Below are experts of layer 6 (counted from 0) of a mixture-of-experts language model. Rows are named router (the router's row for the expert), down (a neuron's output weights, with its number) and show model dimensions 0-255. Each number is 128 + 32 x the weight over its row's rms, rounded and kept within 0 to 255. Numbers have three digits each.
After each expert's rows: a language model's description of what the expert responds to. This comes from a sample of Wikipedia text that the model never trained on.

# expert 34
router:082157141162160134147176162163100069087073120099103143116104160179177189147163145092117199096153153121118163152124121089170161157171097195179111150140149094116165135125159147135193104138132150212150157118132155133133171186139130108162087125091096119132182141076082110124137089134110138103105116098130108171162138149192097132138131149098144119096153152141141158097120159115126133091164185082162104094139066099116123107144110138137125139093123144120155122103156106131147066171109164117083186117144171196199118140094116166190130137175106080140145144099086197143106083138166130051097094120153139127085106112163120152118172116048122156134121105124055121056111150207098118141161119218093100151109131116145178124153137135134115112115134128149155109109151141166137091067181158
down1:108106122104114149153143139127100146137109150168144162124126062184148156116145059154114151127052143139104167194086136165098099140138167170094087098128103167136067123106123146132091090163055066154152136090132167191100137095116106101130129132151112140101153112078080179106204110088116175115148094099158109081082111206145130118099143070150087125146084180167110119187138108084143104085101121103123150150137082134134118121090100099113060154112160089170149156120157119076142133112173160154119068088106166118138146127109144164061200151113132169089129135085082097203097133070126166124144153055104113149140218103106098150192125143110111143097138114091113176118076119155057113151135181173151110115129128127130117141151110085111112111111119168145136132092079081091121136128109115
Verb inflection endings

# expert 55
router:134087043115173129080145125129105134112123132150177185093092115128091167148194173092161093123084133157115092122137142119123100114132145128135165071076137090084122138194162113188072163137101115123132098195147114147170158162101196123133118138124148182149082116096089178064127093104135132110128190162150174145163111130121103160155142102085147154101074136146182158076132134147175124164098048154134127170139209148156194190119135133100077089109188103153117159151134131107073089107106120170068110125124169105065128081109186167076123140117143081104123142111083131129161134129157126149149120108141171147121147152136101157151146092141132132128116187072165129103163155136108120094166184096135067102069136106103119063088072147137141138119069160136160079101153118114132115136135089
down0:097130151182121133156190172082161140128173089176153135175156164154136099168106173142110123182151092122120180102083155132109144146159091142101123145131074163101135137069180122140131195147162153077073072116122158126097139141048104099172101143118096044130111131103109131119144047153135103152116147117103112084124171153129141111100138141085158128063159145248168065143172097105099115124057144123088107097107129136111067123178148127127159134119110078129125106108155141153164176141115141096140167116157088140170101156107114113108122155172115111100135073111077101106116124074167192096098095125082100156124113081091127125088174139127150126152118097104108064151164160136157104176161069148141103154109160146156128116108193108130116136152108142042089144169137116102168179143111146
Relative pronouns and plural nouns

# expert 47
router:110108191134169158149108131083154111110139164153072128143110150099111090156151145156090180160093111123120137159127139169181091106112123172093137128140098159094091123131097103044159150077099102116145168149163193139187071094063121159147150126107173157082143160194153101091155136127134172187163158161111143083129119164120174123079146107159178131127184117128156115095094129058098093210176122136176169130114130145167191131083210079117084123163120109159169122162101137122129168116117122055136110120101114179172104097157181063165096143111071153138104138125135120095114160155062172100145112106117148173148147118066152087108126175129142132138156088074141096118101134125155134105091121108108096120100203117082117130161110150147173100124157111165177136118163162129095128154091177
down0:143146111137037108162107094075145131165109158123109158142136094112140142107136112177083119116154087133115124145106080149152134137126117131095138122145151126158107090148171106114138147133069120150182134111075128164132105172118189118097098099089119132060111234101128151221129112141096169138096123107114153106154116163140137137169133118139121146077173158135209110091064123149126079094124132152138161118160131116139119179185115065146160117164207118115112121112174184114070104167138053131116156144131089124196097091165124136191109154097211132134211093170162158067165117099081121127117130132113139144136111115149093153130116146102153127108110081132132152149105148177156143109140126092133124135085131154141094162154115092142113168096045038117138089148153088095067194134139093
Personal name pieces

# expert 7
router:147127137109085164085129156116108146150149147153179179082105068094184089087126162118130161070126123192105085098121083139121201153154104200175182096071148161182119072143096084141129184166068167128122143195141084143086131072103094154063136183122168108124158145171082158120145137110101145147156118087115121125208069125108153177123191147134144105086158116164143118146140124107152148065117105142093103107155148119164093090130094119148150148162170095104103118123135124119119107088126170117090098093117109144119120093177104105179141146107095104110072102103090107118178069142166122174150187113118101164137138201132105114135101143103122090133141150103168131098211090136133126116193144089111082100100156111150086114135121181162162124122180120110153170138115121164183188134115113
down0:173135125165106151114151138128180133155143148160112139147050165111101158109166115163153122161111053103150141197109069091104130097090127092179185138140153162123094111115138104161108185091128130124086139145147081155160173118173108097081162166108180171091125099200143180167120130185158123131064100126153145173132110134143151143119114116098164126146126118117143157201119150142158152171110075157170089168144128132086139080099187147121164156129160080143124127160128124172147196126127142085128177152052125090144123128152081121146120143156166059058157157116110083187195139203145128101090119109108102110099132133098128103174117131158123112119129149154122130163102063180169163107119118138179112150168107111112067140153173177144129106136110140109090146109047163190086126089120184
Foreign name syllables

# expert 16
router:131119140185176145115108116193098212121082131087130119093120150170117095142178132147124113143198136132055111186134142078163102152035108175109128076126169134141164142122131144127130130149124065130121143112150157174116183144149121074182099136132167130122078103100097113145154110071103149172099133168143149137158176103082159123108097123104146172129094165137166128092112131071106134116126120083154068108101115087157089147117070171079145163105126141158151090145143137160134144117153141140149117104112138123063101048127147150087154153094137182117156207099151178114046110124081136188143178118197074142159085163183140120116124098147151078137140176151125049060135151117143160113122131110116101101115133137116161068142176207141125130137136183102100088110113117148145142116110150
down0:094076110141105172141109120127155153129170118092108083165176197141115178130171152168098088169098172109095152102056088202118114142180064141097115138102087109070137116141095147087134115165118154158132118151127123112123179142108063106132160160126109123116161134146076202097114092053131131065157144102132114139123175092142149159108098140121120148110182115042179110152125130119137135117160110118096094131073106150118148152161121160102083146080101078124171104099148142103111154128147103142079187064124158110118075099141118108170154146125165099092072106168171083160117106127110176111064164108135145089082174146142079128128201131062168149122123136069136108131168085164147096094136169077105112132133143134152144136072109090145147102118054127131141104095199127180137163137102075
Linking prepositions

# expert 12
router:108124136192123118126101123122117159177134144120132062084129166144095096125154158141151103128172119045131208122132165133157127161104107136138091188173138162097155133126081145151109152093162081059176094172150096109136132105156144171170166155165134144110125178137170122110173117132099186134162133173155128083104136153134122178100087091155159127165082145112090168148072159105165151185201127189107186193174150082070140154056152100144149075134134089145150106099139114144117107165136118125097092111074056168099109090138155074111172117097149172163139142115146106094180122137157082133134128134088129127172187128100111107139109192101049161134162103079059125115131183153179171099105085127107136102179133079136111154094131107126109112155167110149103084107123107126116110134086130
down0:117158120112100069184135085127120139138117149178095124179090195139126115087131151203108083069130155174078140072186136109158131108137211082101114118109128139074159106124123121128131126111139099040107092153130119158091104105083165121128119108180159102092048114099129128162099115125101075139096158131156127159169181109072199107071080166125126084145193091120108110139138140158115099173157138142103147159158143127179181134128094115154105149130169132122179131137108153154124093114083139110155145146152128053109127063134094090115123170120094130119163112159157077121085130139153131151116129138126142136120173168124147073117156136116084130094096133107113084118094142126192149163141154134146173178185100130086113140151235132081103189232131107145160092100136126139084133115166132
Letter o mid-word

# expert 61
router:129117134135137111143135040136170156086176145151149135169132109151134089152078181094132129168110147144126181154104109156182140120134100100086151178144105183167132130122083134114134160150144121129170128108150099148106075187137119109148126134100121086145123174159147172183109083119120063077144173082081129120143181063146123126125110095091176123141192081172123147097105158209074162070092160120074127133134121096143106143153171111174165129125089161138180116165090174074110147094164116191056116133095122060085157112127084141100149116167127076153123085173174171131130147085071107149144173162188104096166181156101168120109157070153128100103186154095159123155132141103129094115143164151122100126060098159062121104122117146141139119078134088109145139096134132159179128124186148
down0:125161136147101117136100140069134170144152147081123159191106149128092185109092205118162189123151148136129189115176138087136118143109183102120177135105071134120086082158112117149132104171090213156076169130131168102086129153146103121114127117126137140131092149148108126153111115117112131145136159159081150127133167146081102154153114064119085122092143104090141139150108089065108109124166115157139169062069097136155116061149121111145158130075179142104098087184122119083076121132068115185150116126159135134103136072157181108184108151126177179115119123142171126052108145124148110143132113171101086164124142157138126107144119142149166187122137097106056138210089165174109095133117144148099116084192096093167145095173088089152075119085177107080139112191156132090102173125132081
Country and organization names

# expert 56
router:126143091154068163176110149071177092135180101155130112180131131131084124129129144098120153119134077155162149112138132150082131115144079122096174083103085144121137087154168100194119143149137089121138130198154055134095147166104095132111145145146174162128202101116103090116140091128144172072109096106166087176121113117049170122107132137153115103177111135140159131173163104131119136165121116168145139098162110116142109120175102130069064158125077159121144175198149097062103167196121091112198152111160193142170159135124099100103117189116080156182112121096059186120128125101140094123144125144096121158130184088136097125144129069134147159153135145100137155155185065070114087101129153070100151142088111120144102141144165148182113108087099136077095047128150146082152129108125153
down0:126137126096077182092122112163140154117091083102140107113085086129199158154141140134150146121093214065136109142078182156098130127134132125083116093150176095145116168173027088159132089139148177150151151129107128101147129125126132131184166133103121124094078137105172086102171116126152133127152092171154123157126154117131131062179137163136105120077187193117096126148134151103071133115090052109129084100111129087113126161139140152143136090204098106106141146103125162152125140104086145170143149152132151078121160097084109082139126153131131182065157168095079144104124114111094127145115099108075144123100089187091155171219124159185147105107147136131123157111201152107093122118123133118177093210106124199210098134148109110110093120127113107131117073125172135075180102151137096
Digits in tables

# expert 26
router:142084098092147076127109180125142157074162151103120233105097076090148133103082172117115155146097137166121090090150151131139132122165120160099155135169157178146141114110085100097115138116136103105112096088156142146146104159140131144114167125174155067090131140110180167079143089060074133147099084143136145109085097086073157104118139184091105144156169094155160116159159089111158092195188129115141051094116106157191124137095162095149102145117131132130152093115150150077102185063059184114177088130108111165172161177170186088134123130085109170088097142124176111171147153148103145140129140155139162147148150168106106100092058119085099146095128129139149155160082114074156130197136183115118110108138193121102123130072130166153100161111126157139151147169159150130109134199129096
down0:153100079130093105101108096168127115155102147112145106104091142112163170103113142136163087132183070122124071147081102185155163115147132165110076167114123082146092128139101163159119057095094100132103155092102125120123123137131117112020087101116166165163129044200140132106154141087090076150085103116110098082152130183145173091110095164182093125154145148153070193150092123117141101090142083100128136063162222181136125111134138119125133134097119114125087165111137105152131189123061114131143081138108083156157117077125069159132111159087142196113163136093138089159167134091115112125150129138118142148126150116140129129116099103096139171142109175118110123108107135141075056071122138161132169114155131056097131154111091163120155171095131130170077106080203094121135146181176113
Name-internal pieces

# expert 57
router:145080136055188104166093152161088160095153145128107178134101121168120097124078161138114194152070130190137095174129170111110063103149078165115149099121127140095150103077105091124175172148145130112116101121146092150103171114125097143110181158143145166106144128045117133074147100128148121172084159124175164167140075172101128148072126128105119161091150106139138119134130124129154063109226178144146111092131131128190136123147150113084090152133156119096138073134109131088101175034105100096141141097145116138144137121157172141135156137104098200165074100116182055156093149089153113075115115141135113110118112130137117149155110122100188136127177121105154183124068067151176172113137156053089110164096060175097148144102107129152161145127131104129119204157136140119150132135101104
down0:134169139127139091148152084191113145194097135164114091171140150139164070121133146162156111085079158090125099144147142118147157114156128127123123152117110145174149062220167147079123181135131159134092127162115126174076163079150182118119132120124140076160106146159101128105115132118156060116111152142149164098098150093054112155174101117171101154165117148156182105134083151096094153087162167184147108131151147104155124169133129114170117187192199140112161127152118134165101151133195100111084126133103121195171129112085155088155155107155134145162142152123140170087074180155145092177133075098125166110097116116190096117133108146148155102109177139146083115150150154085104119072134146151153214160166089089161191133170162102099170073114148127081161133165152165065147162134100157
Letters in foreign names

# expert 9
router:168054147114154120149110060099168158172135141153151107134134110086129037081101137137083120138090062163172162142177065154160100151137145181119086126095096134134155135172082127138147058098111156131104155126154141110128134078125114137127085088130160087107105112166055162159125099110112162188145138124118179110162075149103117099081131130179109093181085112149129145136144142117140128092081095059101147158129119085115074097073125126140154144150167102099123129175132121152141159137135130106124115139094190092153148081120079046110140059086160084151153140151152121048127111119129112163141092088090166122113059110082116122120155177148127088147133100101146129116143071137146102094148155099116053148146161084179093089139105150143149120192087149082211133116128181150082137114125155
down0:130147101113115145118171184132123153181118140141080076115126106130134166135069092166141165054166157077183135152114125115109160088131096127160066123170145098147118112199138141106110158132103144108132138119102123148116093131084100147106160167160100163112113074107109122155073132124159174164112139156151160108082150129101116079110133114165083117077165154198118103153163116126146167115130099146118137130129153113129132179125111175122109135153125069095132214142082122099174168124159177138158147150119164167126103065130141102114046090170150102126166141144152071182116114078163161156074149121149146076107091142128122155140120070130114187151024123161148122068112132112173165168119123148126155073178123116184153101151109147100153094148155165074167102197083151174081215163139104
Second-word name initials

# expert 35
router:144059071094151116142079146110142145080111123136153180148102104160096147129089132129047120186113176110125103101140070159153142098121101115123093106084138133116160165144114180141131167121148183208079123086146076147133123132145061136103141151165153124153204091090148145206123189115104100154102127161109144095173108139082120153146086196140191122153143108160175176130148131136152110132104155057139085102139139094154087092095119089140116132165159130087083099123128092015110106129093129109148037132098134097132149161142161118151129115077086114120117110091160107190142101060105104151113154138114142109123162127111118120160114159130160099158151177153118176101152067174172123181162151106111102099131110086091172133098113123135127156148074168119096166104169126115085175111185131
down1:117088150143134139159146154191138214088170134058134107100162140116133085130091131115110140119149134142139114148129162098167155141157148151084147113156115177137174122108137050103151150116085142070126126146111126132090158179154137211118166127147116140139148188134119127152147129122109155134160150138203133108065134096105097130138172041123126106134153125184111082115172152144107156113152073069114127135118089189079130120162094185103113103158166106120171113107197159086116100082062095183112167117128115127097094175136176124104144134113155116103169184108128148059201110142119139213109177135148152055117122071056121109155120176106135113117134134110094111095149111138137157115141103116134158122122107210128154152130064079123173101143106119122107132159146100058094143047118158
Non-English name syllables

# expert 45
router:050181151175120145152175152195121077171107112126131092104099123142146181117124115176178169121186087109117162149110086154171152101139143149131090172121104115134109171124173143144119050143137121148117124039118118133061127165177154167098124185155138118139152161121094121154130132134080191111166117136176088081096173171183072130172154125158179115091140187115136152155090159075167135164083127174107158139158129077067163125110116116154129159161073191144100164118121079170165145124125103106074218113161126121094112156087090158147091138159138094172179140126069143110104056162119123099127150148135116159140139178145139135173101124089136112165094109168135147142083166124163157079178120169091172111120107129126149139160129091156129128155166102092158095091085153149140150099113145
down1:155132095154168067146134127070133142118185150170133103163112130120128151092035169172112120159122115201158131137181154054150132179201122075128144098078114162101114137111155083111087108106100128143142170076127133122088150163111123154183145109114148104093149079055123201118079105184111168148102056126143155096134139095060158132093095107112151117074132131148132139103139128136149126128135155129128086157124148147081075134157126128101105131122158168127103141148158139143093175103121165136212138186151069135151088150111160159135143082128108148123141065183136112064167119180126086139100136170106128162118111084114162116159104153114101101169189053172208175154130185145153121133120150113154181098153077153164132149117117154123108162152115102071151106109167131128082104097168093
Word-internal stem pieces

# expert 30
router:124119135075086042114098157076119134145141139117196110153107170127078160149125135111151097124091088100129196090104172110112106114140088123127109159169077189045118084094097097056103123129118093123107123103137097134127121105115128182111115112147142127117123166181174120182133161142132110162130147122143132096074136147189141163129137078149088094120133091122058121093066089180088125098088100116157173177157139168077134185185148166081107140139080142106113105118112107123071136136175074159198108114101121085134144149088161168138099135072107207134126094123126180193130130166141133167152126060113163078173173138196125117083134121138121148131148115142170109132120083125071136083103109093090096134100107198144093105175145153136090137119111119080087160108086120108174149129105108
down0:136064186160174130142150113146182110128148121071079157102113123110129083084106141150134121104099124120166138149084062090137139132139150055137143057120085071136173123182086174142167154095161130170118097123146101154112098148154138117077118085117120108154118100154136206120119063170128133152161165163186113159105101047147207151163146113092156177136124071109108087133168150130113130152135127159153147092113119096162108093145168130169131080124159174139127175161121111086080114118227105170086134155137089137135141107135139121148147142173141182084111068128176137148169153104131109116070113125128111133168138163105087096125177069120122135121112102139115113095077124170195139140121110142128112147136049084118089148077121097114148108172146080198097135133145218090134165103098143
Sports and award terms

# expert 15
router:160123118081112124184098166087125104149115091173110097128060137154104139104133153119128122118137109137134154086119135184166115124157108148129195131125108071181088117131139125118130130078136149045072096112155130170179133126190070132084110133176099183123121112159099114158111167158088108173150148090142141227058116136122145118130125120157168186129117091175186058094134087123123120115072113138160124107156142165122081140117079145091110141113139095096170091130099165137116113070097143147130144071165137104124142085186133125168209161116121075153126103121134086122181080114104048123161131079081149125137113153146135148122173139112162095115200094164197131159125124149167145114164168148126098112113146126141175073094131072140077116156127160095067128137076159044147125110160143
down2:132125154145160149142120127125100170147132153108178075115138180074159151125122086073071070183142155199105131132132123083103178123153105192175140136104133079196106115081118089138154063146198170153080159101136133063112120164122083151132161106191125076171133156093161120088151149164171149105178122130159109151151144154128162121123087083121149131162173128114156134107120100163091132157129198102135148147155084105206176108151051151148131147098088175178141107099154130169074114097097138110124188085097100139160082176114168103084150179112119115129104127133163162097118133087087130147148115109152124154119123148213152119111132171113091099137109118194124136154138132107159124067132138090118222088093133134146147133093102134117060153140148099154114136079196140112092087120113134
T and W pieces

# expert 32
router:118142161101111173133095140105107138141141162125163170143100130100086098108150132160128077112106086148181087137147156110068136178162157108093098118114117082133126122153105093114180123117086180128181127152131098074122154079131098151142114126143181135157133142087129074178101099135110185145139144136097112170071122157165146060123134133095147161158126076084116100170122145173134161078122088181132146137146126159157105121054159171070129095080131113168082155140164192092107172117128121128149147122171153119116137190129056074095157135106118140171189119080142104120110103163195125065132121145054178069120086171112113175155074128092158174100178107063123137137087119118111096153108048074089132121102109188150155092159135136118122101118126055194142158165129136168100123148127087
down0:139115094128088072076102139121105065141143121064123110124167120129084141163061163052178122088125160116105161137135110097167092109066160128132093138206087172161137149148094114089109150141135136146114085103151106095167151209154123137179099150162184172141135096172129145180159101139073141167094146069132143181067091122121121099161102170125145100112075095188157148111064136089144102135108144148092120168143107118111135132099109164143147100094146102119187111152104106086139138131136145105103189161070136084132145127139108150120176071107188152159096074098141155149075163103155203138107140123080174066089055174147150148157157132094101133173115100109157152134136150091130121154134105149107094183078134149110129136084152124167212093148116166063131161112125121109160106120141124
S and abbreviation pieces

# expert 5
router:132131158128177107115116141087153091114156130144152100108105088170081068137109198120093099105141114171176078126085148140150130125127092158146099152136125160115177077150155133151132115112105094064164110101093132133153136119073133161071099176115116078087096142160135156129100140112088143133095177134102119096152096104157109109131101079120141107110155093137179169148137147113108151126093174099071162114153092128155097116176137097206158132103157113077081120179127144098077101153183176128086139133157107084119085119153134170161130067182144098112157151160131134091141147091084172133155174159144112089168173150129111092145103184208179084121120151085103156166134141113094133119160110086099078086130117198119088092055089028127196119186157177114132137089131089171149165177129139
down0:075113071194167192152161127112095114162126148107074094110148053150089154148123151145108145125161148136097142150153102080125141186103111102133120117137154142138149096102192163187124101140099152174103103175155121095133152116170160085106146095079119144156085172170062136162138147080158149157205129152172178123139143106111123123147149110087132154106164150115136100167108140177131184163167184028116169200117108157115091111086093156117132162121081170150162157170183141142104142132202134091131082135094146132152205132148059171097118197199141101104207122069125091087113126142139114146139115187112082115105096086113147115098133110046160098110132116133079118109100108124132104155106099125155145110120127128149106143128169171170135168135130136126129156117145185137144084123149142
Institution name words

# expert 24
router:137169117136138156138105101090075166122155088124118121086100187171121156091138098097149096063101137146143143153144192127133056104165210107155179165104131106087157191127148152166147127185145158104158091176132156155123177117165124140131131138118165118138119147105103145109067173150143167146073170101151080141173153131167031133149098136121113154108058178119091099138136112119150120091173131114126123164123169136136137131038100152068114077151069170124114138153112112115143072097101125125084130105145143124129173122141118170110124150161094132177143208116066142090174179142206135152134132113188133140087154175212115142115139085111163124150112102143110145080130147146105082096115139180119102123098136110147160088178111105142196151151088092163091081077134157144133077105109103
down0:113101108101185122153153156175154110150090076119078150111103103118101094144133175141109128100125090179078120134155171085162128096188090118141134139116147119167100115153168139132075120112155151147174180108131159095152093196094163128099114089061053113150139133184049141106137141096147151131201111136053148098140157169059173123138138118185186105136157107094160110087110137149120172113169178153176120109146134141162122159125140169081113143131113100122136144097120145124122133135120089154088093138089106133107197126136135101178149100106127179216131160035135144077055104099198117099105156070121108113104127184118090135122109129144096114151098138137132133150121118100155124176124165168130090197096136100121138137096115124191114116137145111056093132099179108146119180138199079
Adverb endings, connectives

# expert 41
router:137088123166108141134140137161106102098172150170089164142128118134146150080049068142127162112152117173131090093133127162073121163095121129154136099096081122122064147165135144126117142134143180093058118037102135186156109082131082151126081111136155146162167132077132106115128150165177075112134175075185152128107074171060129081103187120120130158107200154151139130170132166134130156048146125113159070137143129158181127121153173115109100161123107154114110086121131115143119218074157090113084153128122156109121167096138139153159138091101094157171104107099178122109097106057075176122122097190115119184075152089119114135175087084091141086143128160142158150111093070163119118088142174088157128116135170101118168091150112111173142143150179105160088154159076165125133107127120118
down1:179074163113131090151215097110105171092134105157092163145101113148124090102120121069120084098070157148124102133140168071134183218154140129141121178095073118100152122178085138161152144162126108157148118154145096162081116131160115112171126095149101111154119164113158096155130072095170177092161144151098171105171131131133106097172122131050123151128146086163135135149081103135105073140096076085105131127179072108134060141167146138093217160162099147082122139105187177118124170089131165160087181092159145131141139147128194143086146134143132158125119148146109150152158126127106107089112046128174103109148132096170109157117101177166136159098126114118145159167139125134116066111109114108071152132153151123095122118092070113159188139122175115202059117069105122117139129165130173
European name consonant pieces

# expert 22
router:079080079123158120130121173088106072165113141138126127093119128165137147165146141104120065063097152083161082174140178093106166100057164091130151161155163124130112135170132136163115101192105179124163127125089132136109170166092160190145125161116099163124147109114133105131159130109159153077133102103080139161177078079143094131158138118143117062113070103122131124169109175128133133186088108154145121150127177127131148131174142152107124100162089136129135185095163116074100085158130162118122115148142132117069165087061165155113110137129146104155088148115047169110135121098083099124121080151163167115131139120097137116084111155211141131131152145119176108158136094088097154137172106069129089104073081218183063182191139089139121180092100116130178113148178122095126169128094182
down0:149139139167209097137119107137136103180114135132142116101150137153108121157155058139084126123136106118185131123132081146115115116103139130139088157121156118097161121139146143150138115082074171107128134106130142144115111084187138140150128155127076072158093199067167203118109116173076088160165162131117084116133074102122135142068150157093151138141136130078172100157107141119119078091136207094142122067138140129111095065185140151200109118152116160176165130106084092112213149219135162126160147201122107146079181087103076179132113163110146142112141130155188116158086135125082155113134152129119122109166106133075148144088169104168122118066108089109135132081133121173102114131192169137081232165123137146084116156116135104089131084129137144168091105116104127082091101095137117
Numbers and quantifiers

# expert 28
router:111121087156162099170142106131154136178090147146117097089184075096095130124142153145157123177127063147155118070098164160124149190138159095142055134164097093149146068102161093164120149135140153094154100127099094110117102076124089154106126089164133098112100144120155091118137119099120110100164145100157075173063154156129138133122118096154089127112138114141138032199120149167093115145087180126119191139157160122078119154110076134143154151167082080124175124149184146141132084123098168180211115100130133122194138125156066127097123081080110090146142157119096129097184083080125138094156124139090159154054057123128101134129114175096099162066198106119056163152113117144109132139151112138128094125139165119109089134052082163132070111142073142109115102124113109107139154120135183
down2:117181123158112101102110130161104116154139138141149101157090094142106144109038152149177140124160157142146163154123151135117120137121087133124103130089130130079189147135045077069171154146081129087117135147146155095123085152162101097097059077122122086088160143122095119081092093149090164133125157085091126211104151097164170163166127143087091128136104121138046165108090116111102176174153125112125136108157112145176162099136131095125114126090083196166060124119147101116150156094110086152235135153136097073161137167105127096146149126138089163086132114188097226089178117115129123155134088084109105126119125086129166129115146077132135082084126188109169115163114120082117098135131139097112115124135121140154214142141107165116100135170140103052103101095160182142115157079161126
Lowercase word-initial pieces

# expert 37
router:114192100173131102146083117115116055104169135135193152183109104125117123100109098085120159105139122142133157153082102138157125124152131051116109091152099111129104142199155153057114132089072115112143097165070076138076101153106113156138113110150141117132091161137062213177079117191150101054168166095125133140101141082106113104180128149200142175178119123163099172171136126158039155064088108187070092103131122136112099162122116161107127090151126112081101124144087145113107157135172080180168122105085095097106150157125120134130125149144100085185118102133125121117119101080140137155158147106143184079151148094104163142102149118140139092084141115147133109166166092095116119109151113137156138114126049190156117135127121163162143172089100050165113165144110174099183128136138139
down0:178095176150143114166124145097135102097183145123100092120148189146126138155074142158180068107150191115147134105171082089155127159157109145146067166117166089111123162173110100124121160137119163156101121156165131127133164151203164110158136143038170202165179115204187108065138130154087067144122148063150117153088138115141117128190206154153127144142140165140080114105093135143157120092130123125133126077144176154138095056150154118110141116056140151166061123176153116141153112158098117138086158169098130092127140119216115134123111161078127170139075088062138123115136133121114086150139190113091173174126119109153118128169143152145170112169157109163147133131091094126194073124127146134157104146139171086128118159124073112109140110161148149095127126167162183115130080114098146
Endings of place/route names

# expert 60
router:176139111080066117115138117131087169134176122118107140094140106113102148143137141076122134132096099092121093165123122164180125091141120115165115165132063167125152162137168176097076102087110081182121191150104076138124085106128117107152159144160082054127121170065138167195085162155108099109179092161103119122120192100119087132170061127124167146146069176141061156149141094164135124101071153099085138179154115119078190144171135187190143111118083128051106147071138191096131109121136191171179141133136087104166099141126136168135143088186128106135135078123124160180130173137110153139143155117163175091163172099097101136099157121136100105131120152131149180112141190128083166082092110186111096134114116090157137144153137104141146124178144119108100133058132094137170129147160150
down0:124145143122127143172155128103094153114081161138146153123141094121114118106118097140121103163097121113100087092076179045197136134080190109133099155141217114081129103093143106192098136140120100116109091108145145037095106132172056120118138133095151146101170182123124129086127090156099155074061079158150113104133072195065106151129107101140117071126182128125172101182141131096142090095139150130176096159101112097101163123123135115122079177117095132102140134150134135157102137093062135089207047110130084107155122162156107105123124168135089179098106125144095169078117139102111166105141075149083135121079142136088197133106158142079091163172180125117152069128136113122175142088143109095148130108139169165106080098165119160154115116137136142135121183100145122119156187161193158
Institutional noun suffixes

# expert 42
router:133067076091196113073103139132116164166124060126118137092145129102163146162105129111110163158118124130099148160147074148190105128132098141150086135089122086174114130123098136105172064150137168119120105151176128113092130098154149122071084157163134118089204149168095133157140126122068138104122108117180150076176140128166149150105107189136153121110204147170153154086111116139075132170088148147126122146114202098128062080125152113163063098101181064107151102111098099101135082112084179084064056122096078093110134148147098071141104166102125071121101186111131167171166114126159111128151139142134074128210138090077142112088137069134148115114111140159159134084101085115105151137142140137092144079150126083132124155175132146156165138146142148118138164103180071100158145195111125
down0:139125082139130116100084174163091175063090131127116084163147078060111145041145144061103138139106135144095129152108085139111131158112147106104143094173158124162137051145117127142112106108114101108084119108191144103142137170097121162143093101126130168131073110135219126148059105139117181128125143126064138128073095131130174136102127069144121190197104136228110152114099142114101123118201138131119088155098165127148066138138112140158137074139150168169141092129108143087098129115170103110143097155150173133123134145116074157141130149071133136125155119134031104189143120119091157104151150162132115150129069150135174142118085181111120153134122092131076097171128148082156118100093121141169164087078127082123143093072097163124149139164164108109213175076121119135087140111157116
Name and place endings

# expert 23
router:104155095117103119060096159095148135136176103146166107069121129138074091165133156132120092154117141116152068106106140142118185104111070148123148134149170152127161110115114120201140147144168102125106092103093165135127152077162123153137141066149165084163097098150076141105125149136112111169109106102155123105163108147116166137153130100157123094068121096158133136116108164096125093144160107140135139118157162137108134111071089069108153124156132137178128124154123204155105108184147019133089115102132141128025136133130157124067088177148156138105144180137047108086130124100147141180180077136125181149142054171081130110120156127130073155139151111130122172122153173111150094123082140118130142129197138157125177154095074087140137116180120107091112126108159042085076057093081074
down1:140172125137130113132090147148100093111120131203106134150191140132094120109121160148150163079127162116100118108074151125149185151156132127088155161099133106087111140178069097128151206112104134133135098167092158135127169105137134140109130107117117166155142184077116151169053069143148131107157146149163123129121105105104097054125092178150138099129149123098117144092095128088229097109148096151135157165094220139120122117066149135083067178134205155114081148117139168156091126083162186126206098115099077146108179077125174169135131127109131154134115129155164131155191096083149136130157101141152121109096048178095138145138139120119086167140145107135131183108170102154093142107171102146106135185069092117087178107109107121156127166096096137069148153145121158185117114097184090
Coordinating conjunctions